Weights of a small mixture-of-experts language model, trained from scratch on English Wikipedia.
Experts: 48 squared ReLU neurons an expert, a sigmoid router.
Training: a variant of Muon for the experts, 476M tokens, 7258 steps.
Below are experts of layer 2 (counted from 0) of a mixture-of-experts language model. Rows are named router (the router's row for the expert), up (a neuron's input weights, with its number) and show model dimensions 0-95. Each number is 200 + 30 x the weight over its row's rms, rounded and kept within 0 to 999.
After each expert's rows: a language model's description of what the expert responds to. This comes from a sample of Wikipedia text that the model never trained on.

# expert 41
router,203,206,239,203,166,214,212,184,237,182,215,203,172,232,226,193,177,133,212,235,197,177,226,199,218,200,255,92,232,198,240,196,143,239,230,192,241,210,220,188,232,218,238,186,195,208,249,171,193,187,218,204,234,233,228,190,279,173,194,215,212,137,231,174,188,212,188,229,203,191,228,196,234,255,199,202,197,169,250,205,203,176,133,204,166,204,190,175,219,210,210,182,175,156,160,219
up0,163,192,198,168,136,201,205,217,179,205,220,234,209,165,194,193,196,226,192,222,176,225,186,214,222,181,223,198,173,203,227,183,198,167,195,249,198,157,212,193,209,221,176,241,176,235,176,210,189,252,278,242,172,208,195,228,233,129,185,203,257,168,119,192,180,201,243,175,227,227,234,162,157,189,222,198,123,192,208,224,211,160,187,200,163,168,220,218,209,187,208,178,216,258,248,245
up1,197,196,224,198,197,191,228,212,276,177,201,212,190,178,184,201,181,261,236,171,179,240,179,172,189,178,224,209,221,228,213,232,215,204,205,225,247,264,258,177,159,202,237,238,272,246,220,208,189,163,217,225,286,194,217,197,206,169,227,173,234,201,190,238,195,178,176,176,201,173,185,136,210,206,129,199,188,196,194,180,244,165,199,157,225,170,228,203,167,176,215,208,231,180,245,169
up2,239,228,106,195,237,181,213,200,181,239,171,210,183,185,199,236,280,223,209,221,211,186,201,218,245,216,159,181,213,227,160,211,208,253,192,202,168,192,187,217,235,220,224,194,227,166,213,162,130,210,222,206,145,126,167,228,222,200,249,178,217,187,209,181,181,215,143,177,211,188,231,171,262,247,193,211,197,245,204,187,178,171,199,216,201,222,185,182,185,237,165,201,153,176,190,210
Whole numbers in pipe-delimited sports and statistics tables, such as rank columns, season years 1977–78, yard totals and quarter numbers.

# expert 19
router,269,258,212,193,212,234,207,233,212,209,268,192,144,252,219,206,232,154,263,219,235,139,220,180,188,204,219,139,195,184,236,174,236,223,182,196,193,230,207,216,213,229,204,160,176,191,227,152,256,189,208,146,212,214,231,180,234,219,188,198,200,173,251,185,182,235,245,208,238,192,252,220,222,209,171,165,177,150,193,149,209,169,211,180,194,205,187,221,229,179,228,186,212,179,190,194
up0,236,183,208,152,241,195,173,221,153,181,184,147,196,219,197,239,247,232,265,170,187,163,199,209,171,222,227,244,210,193,151,189,204,218,194,244,198,152,191,226,240,195,273,199,193,163,186,183,175,154,208,234,173,163,251,212,182,178,146,168,202,215,182,236,194,243,254,176,250,229,226,216,218,226,217,245,215,156,219,144,227,198,228,221,177,207,211,236,193,175,235,201,220,183,181,208
up1,202,178,235,215,223,272,198,248,165,251,204,207,187,190,161,157,176,172,284,214,196,169,198,219,220,188,202,170,190,157,248,207,191,161,249,257,184,204,208,201,170,164,217,211,274,163,220,227,196,231,186,195,227,224,192,184,147,222,220,206,202,200,166,203,197,234,233,129,231,212,200,217,207,207,140,204,162,185,169,175,235,172,233,212,217,211,176,261,235,197,197,225,218,225,190,173
up2,215,198,253,190,193,225,194,222,184,171,160,214,185,189,177,205,194,282,205,178,226,196,206,197,232,258,202,187,144,203,217,188,180,202,188,249,217,218,173,214,230,285,212,194,180,212,222,156,210,169,171,158,184,263,193,216,250,200,188,169,206,192,249,235,166,215,222,152,259,171,176,196,256,234,186,232,197,212,156,190,186,199,229,209,167,265,221,221,240,193,154,242,184,207,173,192
Final pieces ending with a space that close foreign names and words, such as -ona, -ola, -ini, -ay, Númen-or, Ug-anda.

# expert 26
router,240,238,224,204,173,248,176,251,200,133,218,160,197,195,291,212,205,183,210,224,192,158,224,204,189,201,206,143,200,271,234,196,220,199,210,209,192,204,222,165,190,220,196,192,248,177,244,202,221,179,252,156,189,232,211,218,227,200,161,188,239,170,230,140,207,169,228,243,217,170,237,189,210,245,200,152,179,229,252,188,205,158,197,156,218,192,206,190,193,164,210,155,227,203,168,212
up3,212,244,185,197,217,250,150,181,175,233,198,198,225,200,289,204,254,184,216,238,246,170,204,172,237,203,192,225,240,210,224,210,241,177,228,166,217,237,153,184,184,168,216,180,216,189,196,212,210,215,227,221,235,175,234,176,197,214,216,196,183,164,217,180,236,205,178,209,220,169,199,235,159,214,231,149,257,198,160,174,234,206,249,209,163,163,180,152,145,174,208,176,186,181,116,200
up4,219,222,189,268,155,167,230,208,170,163,169,213,192,254,214,231,170,134,239,181,235,194,212,222,146,243,219,146,206,158,217,182,211,191,193,187,188,180,166,196,189,171,198,206,164,163,251,192,259,234,188,173,192,189,221,250,240,242,178,196,212,180,228,242,178,176,185,242,206,188,229,198,174,244,144,194,169,192,250,200,193,216,232,228,251,230,191,195,246,223,160,198,232,204,193,233
up5,195,189,249,189,194,195,205,187,245,177,210,176,164,160,260,175,202,197,213,214,156,207,228,191,258,197,234,294,210,193,214,225,254,194,153,179,185,222,217,211,170,175,210,222,179,136,209,192,145,220,210,170,288,149,199,169,228,240,212,193,220,211,181,191,233,234,150,218,214,196,187,188,181,261,196,175,195,191,159,241,200,187,206,157,227,219,135,218,211,210,216,212,198,192,192,170
Short lowercase pieces inside names and words, especially h, w, k, sh, ch, e.g. Oxhorn, Zellweger, Shanghai, Beethoven.

# expert 4
router,181,203,242,187,156,195,216,223,254,198,293,191,174,218,233,209,194,181,214,260,215,169,207,193,201,227,235,167,187,253,259,236,185,229,150,192,206,262,260,205,202,239,198,150,212,179,177,134,208,210,207,206,209,174,182,205,213,191,154,153,211,153,170,169,225,199,202,223,199,208,196,236,260,220,220,201,203,206,218,171,203,204,189,205,227,231,240,241,258,171,203,212,173,211,182,240
up2,207,234,217,225,132,207,178,210,194,194,208,201,192,178,238,201,179,181,204,191,240,177,222,167,158,196,220,223,199,217,236,215,232,262,205,219,264,247,214,195,215,288,200,202,189,206,167,191,211,243,182,228,167,252,197,209,199,183,203,172,197,138,195,203,205,150,169,160,202,178,215,202,236,213,247,186,202,166,235,220,164,138,243,181,171,194,230,197,222,211,300,219,221,186,213,164
up3,212,204,244,197,179,131,243,194,196,200,255,200,208,172,167,206,190,178,215,208,174,202,164,207,240,217,174,158,161,225,223,211,180,186,199,170,167,229,171,204,204,250,196,151,206,186,216,172,151,255,188,188,189,197,131,235,177,196,185,171,246,161,243,166,191,179,221,216,193,204,196,177,186,217,165,210,155,197,202,221,204,212,234,209,191,255,183,239,239,159,173,265,202,141,128,249
up4,158,219,198,173,184,149,218,213,190,176,194,183,182,203,238,187,174,183,234,256,170,198,237,194,209,257,235,240,251,223,217,241,169,244,174,186,128,178,182,169,188,275,229,233,176,146,180,211,207,218,207,193,272,167,197,190,172,210,207,196,134,197,222,194,236,183,215,233,150,215,196,219,218,191,200,234,199,168,202,221,211,232,182,144,214,220,216,214,272,182,157,185,172,213,191,199
Word pieces at or near a word's start, mostly prefixes like re, pre, dis, co, sub, non, mid-word as in mist-re-ated, prec-is-ely.

# expert 52
router,218,233,200,162,126,227,253,200,245,165,239,181,137,216,215,210,238,179,189,220,251,174,211,187,217,246,218,184,204,176,221,225,208,242,215,191,228,211,183,190,266,197,213,195,189,162,187,149,235,196,180,180,238,177,194,211,228,158,176,208,267,199,239,185,203,210,204,268,206,174,182,243,223,236,177,167,233,193,211,183,251,157,228,175,207,179,217,215,191,165,215,207,164,126,203,178
up1,227,199,187,152,255,237,223,228,191,260,174,238,146,188,214,193,233,216,225,234,220,207,201,208,211,215,224,202,198,229,146,205,166,174,209,204,180,294,172,190,222,210,238,195,220,149,190,201,234,252,200,196,217,259,233,209,197,176,195,171,231,193,183,233,161,221,168,176,177,267,199,139,165,252,167,212,197,161,177,211,168,192,222,217,234,240,207,152,237,222,204,194,174,190,205,227
up2,172,274,235,169,179,231,178,156,249,236,156,184,184,161,237,162,175,217,143,170,205,160,200,218,198,168,214,162,199,192,167,229,200,195,235,229,231,198,188,217,217,232,199,120,191,243,149,235,172,179,246,250,188,214,162,221,194,200,172,175,230,186,229,166,213,198,252,191,219,160,266,233,216,202,214,172,199,201,189,191,164,184,240,206,194,184,209,169,195,221,214,170,224,189,162,154
up3,206,193,178,200,171,222,228,195,194,188,202,167,196,135,259,252,240,146,232,257,214,185,203,198,212,200,200,213,215,225,201,235,192,198,213,198,205,196,192,187,152,169,224,202,213,121,241,200,178,216,250,181,220,156,191,197,184,191,227,241,232,227,218,233,183,206,181,184,155,232,208,228,201,131,224,244,251,222,216,213,201,206,215,165,241,179,140,203,153,210,262,188,135,207,215,247
Adjectives and ordinals right after articles or determiners, such as first, new, former, official, same, plus endings ical, ative, tic.

# expert 17
router,217,204,227,201,162,196,205,232,223,184,201,148,183,234,197,214,223,115,226,223,188,185,204,233,205,190,269,197,217,195,225,190,202,204,224,194,253,191,231,189,238,228,227,159,194,202,275,132,188,122,255,184,248,193,200,181,246,142,201,183,193,172,230,137,191,218,196,237,184,181,190,201,254,205,182,188,194,207,208,193,246,176,156,166,181,203,208,229,216,206,213,184,136,193,194,202
up0,160,167,179,132,200,226,265,248,188,211,246,206,161,212,202,241,172,197,214,185,194,190,213,208,170,184,182,156,164,224,243,243,162,190,239,185,269,170,187,244,204,210,175,198,212,197,223,215,186,176,197,200,210,221,171,183,192,138,190,234,197,209,184,167,191,215,188,189,185,163,203,214,199,229,241,234,184,246,195,226,171,225,189,275,139,193,213,211,173,161,204,171,160,172,174,282
up1,180,180,192,199,260,247,154,187,183,158,201,143,180,219,217,188,211,126,198,155,187,214,137,189,244,176,205,181,216,190,232,194,194,168,237,159,169,261,191,199,249,203,231,192,179,211,185,212,154,237,201,217,226,192,207,177,276,209,235,208,188,206,246,211,183,224,218,194,180,191,174,210,179,148,172,219,186,177,251,159,215,193,169,239,248,174,220,236,170,174,222,160,206,175,206,256
up2,173,199,198,269,185,188,193,130,241,127,203,243,225,174,227,204,219,178,199,144,184,248,197,269,183,143,215,153,220,202,148,232,214,255,246,137,195,191,191,230,234,191,240,181,245,226,198,181,180,169,176,218,216,198,193,202,203,194,218,167,176,161,241,197,223,214,195,233,185,180,223,227,237,179,210,261,201,251,203,188,242,201,205,200,227,245,201,182,222,189,218,215,188,213,177,199
Final digits of years and scores followed by a space, as in match results (0-3), census years (2013), numbered units and table cells.

# expert 40
router,175,216,207,191,189,242,230,206,254,222,230,194,200,192,190,193,217,204,184,198,186,224,252,226,224,215,216,188,208,208,228,168,191,235,221,162,275,276,247,200,218,165,213,190,216,180,209,119,255,166,204,142,207,195,178,225,220,162,128,181,225,180,209,189,213,208,198,209,185,207,269,217,269,230,170,163,176,196,216,163,198,187,202,207,213,157,251,198,224,214,203,216,131,191,197,216
up0,199,263,136,181,228,201,210,222,175,182,162,211,214,230,203,182,234,164,228,174,187,173,239,199,177,208,195,169,186,250,251,196,253,225,232,182,236,196,199,211,232,196,207,214,185,178,215,136,258,183,202,205,258,195,165,238,223,211,171,210,184,168,240,173,213,167,255,206,204,206,178,235,240,209,220,220,210,230,170,130,181,214,196,185,226,165,144,176,244,186,200,176,275,191,167,220
up1,186,239,225,176,181,203,168,234,196,190,232,190,250,231,228,186,194,209,203,192,236,145,184,234,204,206,163,228,187,170,234,199,143,258,161,208,264,171,215,269,195,203,191,194,181,184,205,203,250,181,203,196,183,227,204,220,222,247,205,135,191,182,171,251,172,193,217,185,163,167,183,260,170,241,233,199,176,152,194,200,224,229,202,224,196,169,152,190,141,150,182,179,174,197,212,259
up2,248,207,238,216,199,187,194,174,185,223,220,177,164,171,199,221,221,211,174,196,164,198,182,225,175,196,227,212,185,221,200,225,216,236,194,134,221,177,150,171,180,203,175,140,228,163,218,163,217,200,156,188,215,247,126,204,175,189,193,164,174,228,234,108,212,235,184,170,213,197,241,203,240,160,159,156,196,228,198,191,209,232,214,203,226,205,209,186,264,200,269,244,236,207,235,175
Month names before years, and time or cause words like since, until, early, by, due, plus the prefix un in unanimously.

# expert 63
router,237,218,227,193,197,228,216,188,246,185,178,212,218,175,231,209,210,191,272,183,213,185,214,206,215,195,212,155,197,221,222,251,166,202,175,198,206,226,199,196,252,167,210,224,192,180,239,196,201,176,221,217,187,206,224,177,199,206,215,238,306,145,160,150,188,191,214,236,211,196,235,218,196,234,136,147,159,183,285,197,224,188,183,190,168,182,217,239,223,220,238,166,171,133,202,206
up2,244,222,206,203,156,212,202,189,172,237,230,224,207,250,226,205,167,215,198,115,241,201,159,159,158,179,280,157,201,208,218,192,184,204,235,157,250,238,170,196,210,185,198,130,210,200,246,227,214,160,230,171,171,179,178,122,198,184,205,229,195,195,155,202,200,189,216,192,210,202,202,239,189,205,179,166,202,167,249,204,215,190,145,209,153,198,206,200,224,220,159,191,165,194,195,150
up3,157,189,224,227,225,210,164,226,241,202,162,230,193,207,251,168,208,170,174,237,222,168,156,163,191,228,231,144,214,190,227,198,244,133,202,199,190,201,196,229,171,217,206,189,181,250,234,210,204,211,151,155,227,168,136,203,201,219,206,225,208,194,164,200,184,190,243,211,260,221,223,176,187,242,185,228,214,201,212,196,112,209,162,180,222,237,166,215,192,201,175,204,121,163,164,191
up4,238,194,209,191,185,150,210,246,239,205,210,160,200,243,209,245,120,181,269,181,211,223,190,163,236,193,142,145,202,217,182,205,201,197,174,215,252,220,156,188,222,161,189,160,154,199,226,188,232,226,179,225,236,195,242,170,183,219,132,217,213,212,177,191,200,216,152,178,199,231,204,161,240,217,168,168,224,199,205,143,204,210,161,210,212,211,241,189,161,191,184,166,225,154,195,164
Short word-piece tokens with clusters th, st, kn, ph, sch, often in names, such as Batthyany, Knicks, Thistlewood, 2nd.

# expert 59
router,204,237,191,198,216,203,210,192,176,198,212,205,171,186,266,175,160,107,179,216,223,173,246,220,180,197,198,150,206,191,213,205,169,219,146,173,215,231,224,200,256,203,230,172,232,211,251,144,225,157,237,194,191,199,259,189,247,157,175,189,183,191,246,221,195,236,196,251,204,169,224,190,209,225,159,168,205,194,220,213,241,195,169,150,246,165,204,206,211,179,256,171,201,148,208,219
up6,206,191,235,222,245,174,175,226,146,237,203,165,160,212,149,224,243,235,207,198,235,197,186,234,192,152,212,222,168,178,149,201,173,173,178,152,190,195,200,155,169,227,214,163,147,261,188,239,251,185,236,189,213,177,274,221,220,202,241,218,172,210,228,210,189,200,204,266,201,226,241,212,139,214,193,194,199,214,259,173,231,237,219,235,195,200,229,202,183,195,204,207,160,224,180,237
up7,255,194,204,251,147,171,234,158,221,182,217,189,220,250,259,177,219,184,205,158,180,192,240,202,184,198,144,200,263,227,121,210,195,231,197,205,178,218,179,226,195,242,175,238,207,221,250,175,200,199,210,227,198,260,244,170,218,206,209,224,208,193,210,232,186,176,180,166,183,142,182,234,180,205,209,191,163,186,229,148,222,224,206,162,177,188,203,225,222,182,220,204,166,211,153,127
up8,179,274,235,199,162,202,214,162,160,143,210,185,202,227,240,213,229,134,188,220,191,217,197,189,193,244,219,193,224,166,238,243,193,184,194,196,157,206,224,230,230,206,223,210,223,139,248,203,228,228,186,202,165,225,171,170,200,186,197,288,207,253,202,163,150,209,211,226,227,192,229,197,166,220,223,152,238,215,224,201,247,219,223,229,240,186,180,210,161,181,270,189,225,201,194,214
Lone spaces filling empty cells of pipe tables, especially election results, plus table headers like Rank, Votes, Won.

# expert 54
router,180,220,172,187,177,201,237,200,195,183,201,198,196,165,219,230,189,160,223,293,187,193,231,220,214,208,256,185,167,202,255,166,196,184,212,116,245,240,196,147,188,177,235,164,245,175,207,189,198,208,215,157,206,156,230,146,223,189,146,182,240,163,170,161,190,224,216,209,213,177,184,217,250,195,187,223,161,156,253,182,219,201,184,211,153,225,202,243,213,205,200,146,213,210,206,222
up1,140,237,209,164,223,178,191,226,164,207,204,168,147,139,202,168,179,169,187,192,170,238,187,199,244,191,203,144,158,223,229,190,216,197,177,153,235,266,223,170,216,145,181,237,257,221,209,211,181,193,281,203,225,203,198,155,185,196,201,212,141,244,212,181,231,209,244,234,193,222,174,218,173,205,196,172,247,210,189,207,217,196,200,248,212,191,168,210,199,203,160,238,236,186,245,220
up2,174,207,194,171,186,164,171,221,207,252,212,262,149,172,214,240,216,162,241,244,173,223,203,206,192,217,150,164,186,170,204,237,287,154,187,225,179,189,212,180,187,195,213,217,175,195,214,183,201,193,180,196,200,204,251,220,196,221,186,173,181,208,243,147,164,271,204,185,158,175,210,249,218,213,210,169,134,155,190,190,162,200,250,230,211,213,229,157,231,189,186,185,200,198,166,259
up3,158,135,186,200,240,187,197,247,158,249,159,204,174,178,219,195,230,149,181,227,200,184,220,205,202,213,242,135,171,173,201,203,153,169,264,186,218,183,261,244,172,172,172,204,281,208,230,230,255,240,230,189,200,178,203,220,178,240,198,187,224,155,191,190,213,190,227,171,238,236,211,193,189,208,196,172,209,243,178,209,177,167,226,233,131,208,187,208,211,221,197,204,219,176,240,200
Uppercase letters and acronym pieces, often after a parenthesis, comma or table bar, such as TC-S, BC, O', US, II.

# expert 2
router,214,236,210,210,152,186,201,233,217,204,199,221,219,186,223,222,191,185,259,236,216,207,253,259,250,223,257,186,200,230,220,161,172,231,239,144,228,253,261,167,175,162,207,156,202,213,238,202,185,163,248,147,194,190,259,187,192,177,171,196,237,215,253,165,205,164,221,240,207,188,186,213,225,216,175,230,157,181,221,203,184,186,176,168,180,239,192,247,236,192,208,212,174,169,165,195
up3,192,241,243,204,233,266,177,180,229,207,200,128,221,189,237,185,145,204,182,189,193,231,194,167,218,234,205,138,304,169,181,210,202,193,168,205,185,205,165,171,143,172,208,177,208,212,232,270,203,137,195,176,250,230,229,228,177,174,197,199,246,209,159,169,176,170,218,197,206,184,188,147,199,216,196,185,208,225,200,216,169,185,182,213,212,224,208,215,189,195,242,212,201,190,241,154
up4,179,211,230,176,187,209,232,228,186,212,145,190,210,235,228,255,159,123,208,169,189,214,242,202,205,229,174,183,213,189,251,217,248,217,207,224,192,269,226,160,163,167,222,206,227,232,231,174,172,170,192,195,207,176,168,215,257,255,170,178,224,178,199,182,238,119,209,199,160,229,211,199,195,139,185,234,220,197,193,235,148,173,240,200,241,221,184,192,196,207,242,191,214,221,180,227
up5,176,190,212,210,213,193,126,178,145,233,202,201,227,198,242,226,194,200,215,182,210,239,219,213,169,217,189,168,185,208,173,223,212,182,206,280,197,186,218,204,160,186,185,201,159,248,182,181,236,232,187,168,232,243,196,179,208,213,117,174,230,160,250,205,229,187,270,191,183,177,176,227,228,173,203,227,163,213,242,230,178,220,167,217,199,187,204,194,283,204,221,168,149,160,237,227
Single capital letters split off at the start of a name or word, often after a table pipe, bracket or colon, e.g. K in McKay, W in Wanderers, U in U.S.

# expert 44
router,212,192,212,154,154,205,228,226,233,177,192,176,177,158,199,221,198,198,207,242,185,212,229,210,246,207,234,168,170,192,221,233,230,212,212,155,175,240,193,205,228,230,203,210,229,153,268,138,203,211,217,187,238,182,229,139,215,132,164,186,235,150,177,180,202,210,211,201,168,129,201,215,191,240,144,206,205,231,235,185,265,175,156,190,234,164,222,175,182,221,219,229,180,212,158,186
up2,251,206,232,157,167,188,205,176,219,195,217,153,184,200,210,211,198,200,194,220,171,205,246,216,194,147,202,189,195,213,177,223,180,204,231,189,154,219,172,257,243,203,204,156,240,257,225,209,256,130,263,227,209,205,177,207,141,179,231,217,199,216,270,197,234,189,158,189,209,174,162,195,208,239,161,155,151,204,231,198,217,154,170,177,205,206,217,228,192,201,188,277,214,235,208,188
up3,209,201,180,135,217,176,241,207,174,209,182,197,162,234,191,172,196,207,228,220,273,182,240,199,180,195,175,178,154,205,240,181,210,224,198,188,256,191,217,230,187,190,208,225,230,218,209,180,179,253,236,230,186,196,176,187,178,162,235,170,181,228,178,166,219,228,232,180,179,246,170,211,186,256,248,168,221,151,174,219,171,219,180,204,165,175,128,172,226,112,179,193,194,150,183,241
up4,166,173,219,190,188,188,167,228,229,198,177,161,205,175,203,214,177,185,225,180,225,250,136,208,183,193,213,241,212,198,164,168,140,174,160,153,213,137,211,201,149,175,221,211,199,166,223,163,285,178,173,205,191,169,224,201,200,186,206,189,222,199,150,225,216,166,165,206,168,160,218,214,216,140,166,250,236,201,184,161,247,151,149,190,221,219,185,201,234,236,201,179,146,219,188,206
Nouns naming a kind of work or field, mostly after the or a, like film, album, music, song, species, series, book.

# expert 43
router,214,221,253,164,142,160,207,239,185,203,213,221,194,191,220,222,193,118,190,215,177,187,223,222,263,230,228,178,172,164,211,252,162,193,184,197,203,224,190,186,202,200,246,239,203,226,224,171,263,229,182,215,187,193,214,158,219,198,216,230,263,158,155,165,232,161,208,208,162,203,248,213,188,250,185,200,159,203,268,169,248,169,188,218,226,188,205,206,201,155,217,167,181,222,224,227
up2,216,186,222,233,198,200,174,178,178,228,234,167,221,233,258,217,108,187,194,193,191,212,179,184,209,167,203,172,182,111,195,212,231,201,181,204,178,221,194,142,160,212,234,171,174,236,208,227,164,187,192,187,174,158,238,223,191,213,170,177,269,226,223,174,243,198,148,217,254,217,225,153,210,258,200,198,212,193,167,219,169,162,161,202,232,239,181,190,216,209,191,182,164,157,202,235
up3,216,188,187,217,189,238,176,193,158,228,170,174,198,186,163,230,230,164,221,205,199,177,192,176,217,224,239,234,200,166,150,225,175,175,207,190,160,171,181,201,229,231,204,151,183,247,240,207,256,231,123,170,185,139,223,194,210,195,210,133,157,241,176,179,177,190,194,205,193,166,220,176,225,202,213,186,162,114,219,196,199,193,192,222,170,219,202,165,272,202,180,213,196,229,204,271
up4,213,252,173,214,196,162,179,237,188,248,166,198,226,197,220,179,186,162,231,241,192,125,214,193,187,180,170,192,229,165,238,200,197,188,204,226,222,190,200,213,175,218,244,212,179,163,207,213,258,177,206,256,153,207,196,149,170,209,240,203,196,176,179,224,164,183,260,179,203,179,216,161,228,251,232,211,189,147,187,210,237,195,161,129,171,147,200,234,203,228,178,173,146,220,245,192
Word pieces like et, di, ti, ist, ine inside names and words, especially -et in Margaret, Locket, Ranjeet and Pete.

# expert 16
router,203,168,226,185,182,214,180,249,212,184,186,210,180,148,231,173,181,206,201,260,211,220,168,235,258,230,200,208,196,223,216,241,161,179,218,193,198,268,230,184,237,201,216,225,218,178,263,167,189,139,232,207,208,145,248,182,210,151,174,216,260,183,212,175,203,148,197,225,150,217,214,210,215,192,162,204,206,209,267,200,211,182,187,194,176,168,279,214,189,190,232,174,161,168,167,221
up0,189,186,180,170,187,223,231,196,274,218,240,172,196,216,200,200,217,196,228,236,207,243,196,181,221,183,233,229,198,223,190,261,194,161,230,218,176,208,240,263,164,177,228,187,174,158,223,155,252,163,265,190,135,213,212,206,193,197,176,239,271,138,162,222,177,177,187,201,178,174,207,209,192,216,159,215,212,199,219,174,183,189,177,226,154,237,173,220,185,145,253,213,179,211,179,175
up1,220,171,179,134,201,188,108,156,239,217,245,210,151,152,214,193,193,218,223,199,187,214,196,173,205,220,208,239,203,222,222,233,218,232,174,197,213,244,210,178,182,232,269,186,227,218,223,135,164,193,220,227,169,189,209,138,235,265,213,198,202,206,196,202,188,208,204,176,171,237,162,232,222,192,230,175,225,215,205,175,214,179,209,208,203,117,239,185,174,156,212,209,161,168,209,170
up2,210,167,234,170,235,193,184,225,188,220,143,229,169,179,199,170,160,170,161,189,145,174,151,145,220,195,203,120,203,204,257,160,177,197,171,185,195,239,191,178,262,266,183,187,199,221,250,203,190,227,224,160,212,216,157,193,177,219,200,188,217,141,233,217,205,219,226,235,225,164,209,179,258,218,218,211,154,227,197,221,200,192,226,229,164,235,195,178,162,236,212,218,215,226,236,196
Opening consonant or cluster pieces of common words after articles or prepositions, such as br(awl), Gr(umpy), lab(orers), contr(ast).

# expert 30
router,192,229,222,129,151,233,234,246,239,187,223,217,176,156,216,198,224,200,172,246,216,202,223,213,214,241,233,185,221,226,248,201,181,204,194,192,184,219,251,199,280,198,220,187,257,163,232,165,221,152,189,213,206,209,208,181,191,180,177,205,293,159,175,181,217,215,169,204,185,200,181,200,222,263,164,177,202,162,194,201,204,229,167,238,179,222,234,215,208,207,211,149,181,177,168,255
up0,204,243,204,134,174,207,196,170,206,165,206,237,123,138,207,199,225,223,196,200,205,168,258,224,226,223,201,205,233,201,190,208,153,209,189,187,223,201,273,176,260,172,210,167,255,175,219,181,145,211,206,181,197,206,230,179,210,185,173,200,206,208,197,190,190,187,205,187,152,245,170,208,185,249,173,161,221,189,210,171,193,227,266,217,216,193,273,275,193,177,213,199,186,174,239,193
up1,187,252,184,165,197,209,268,229,199,155,210,222,215,220,214,200,229,174,189,239,191,192,192,152,213,214,231,135,172,228,261,214,254,191,130,183,193,227,201,204,175,252,230,191,243,175,182,164,226,184,229,217,214,205,199,189,165,253,193,193,180,151,232,185,236,236,168,221,222,183,143,209,247,244,207,197,176,162,153,205,180,173,202,159,208,260,201,205,192,197,254,182,212,168,223,190
up2,221,172,207,143,222,242,217,228,226,236,202,264,167,192,188,224,207,205,144,200,199,245,213,177,195,198,219,131,223,199,216,206,193,173,197,230,175,222,198,119,249,213,229,191,223,194,200,177,187,208,201,202,193,274,203,179,248,210,148,196,162,137,200,210,172,201,130,204,191,183,212,183,220,277,224,269,203,195,182,222,193,188,187,223,151,181,216,165,192,224,239,194,221,192,213,231
Opening pieces of lowercase words, mostly Latinate prefixes like pro, con, ex, inter, super, dis, such as super-family, dis-like.

# expert 6
router,229,248,199,171,154,265,224,214,165,214,189,172,159,201,211,185,219,205,233,211,199,149,229,193,259,197,207,158,204,229,213,206,198,253,205,198,232,251,198,215,201,168,200,201,231,174,252,152,258,148,246,195,211,228,211,192,209,158,170,163,250,188,210,158,199,206,230,189,188,239,200,234,262,213,158,212,197,157,226,222,225,218,213,218,163,183,184,186,225,180,210,218,160,137,152,240
up6,132,201,194,190,182,212,215,223,169,207,203,193,149,217,245,133,172,227,235,215,216,186,194,161,232,209,214,179,216,231,184,205,202,224,221,214,238,160,256,174,186,182,198,260,211,158,217,188,123,197,205,168,186,205,170,273,190,151,206,251,208,194,217,182,255,169,209,172,136,200,191,203,230,222,175,182,202,219,166,225,246,149,197,217,165,235,187,206,180,220,201,171,141,162,196,190
up7,259,180,275,258,196,263,202,183,199,225,202,199,186,161,188,163,175,170,189,210,204,162,203,225,137,227,214,198,262,225,214,159,185,164,208,214,147,247,204,180,148,165,208,239,229,206,233,231,204,170,215,200,187,188,192,180,170,133,206,156,193,189,175,205,182,170,223,215,182,203,205,177,238,215,153,199,219,233,202,272,193,176,157,202,186,163,198,245,179,208,182,221,177,241,207,160
up8,198,240,224,229,168,203,186,152,239,145,187,227,200,177,162,204,231,235,197,188,132,224,146,248,202,178,226,236,247,220,182,175,233,219,213,209,220,216,225,216,229,126,230,205,259,186,225,154,202,192,213,220,167,194,268,158,200,192,177,231,203,191,145,198,143,173,207,178,163,214,239,206,190,238,235,193,249,199,196,228,220,206,203,229,224,202,175,157,181,188,231,164,158,214,179,228
Mostly the word to, plus adverbs and modals before verbs, such as to be, also invited, would be, not.

# expert 7
router,221,245,219,200,143,203,206,197,192,178,240,187,216,221,214,208,193,173,182,267,199,168,209,214,216,208,210,186,194,270,267,200,159,213,196,165,208,216,195,210,224,238,211,185,226,199,203,130,195,232,171,190,207,218,199,213,225,170,180,185,216,114,266,195,213,189,205,264,175,233,211,235,190,191,199,200,226,231,257,165,240,125,195,169,195,172,237,240,203,130,198,210,200,219,197,223
up12,195,195,222,216,264,237,215,183,199,235,239,229,192,182,198,215,249,196,203,215,243,156,214,152,263,232,169,172,187,183,195,165,228,189,203,168,192,216,181,192,113,251,223,213,203,227,177,209,175,157,223,214,198,243,200,226,226,197,190,235,182,228,240,164,183,206,190,179,226,230,179,178,174,188,133,157,230,194,256,216,252,117,238,159,190,223,209,240,183,190,206,214,192,197,204,176
up13,210,198,223,175,181,270,237,221,244,123,232,148,242,168,232,179,182,210,160,229,184,218,232,208,191,202,184,231,220,248,167,206,176,227,250,226,210,203,173,183,180,146,191,174,217,229,204,214,182,206,248,178,197,198,187,216,213,189,214,206,235,136,246,228,218,177,192,208,163,233,231,219,202,164,211,235,141,212,209,217,190,196,209,239,187,178,168,228,218,147,212,273,160,224,175,251
up14,204,256,184,220,164,220,194,155,197,172,235,218,146,170,178,237,188,222,212,265,241,166,178,198,215,222,237,181,194,190,217,187,150,225,197,184,128,206,177,259,184,239,158,191,226,162,187,203,199,162,187,177,250,185,174,254,133,224,251,204,185,218,234,215,220,205,244,197,212,230,241,261,258,242,204,192,181,208,210,210,253,189,231,207,204,191,198,202,165,203,208,230,230,205,177,226
Inner or final pieces of common English words after a prefix or stem, such as -tion, -ent, -it in hereditary, edit, incumbent.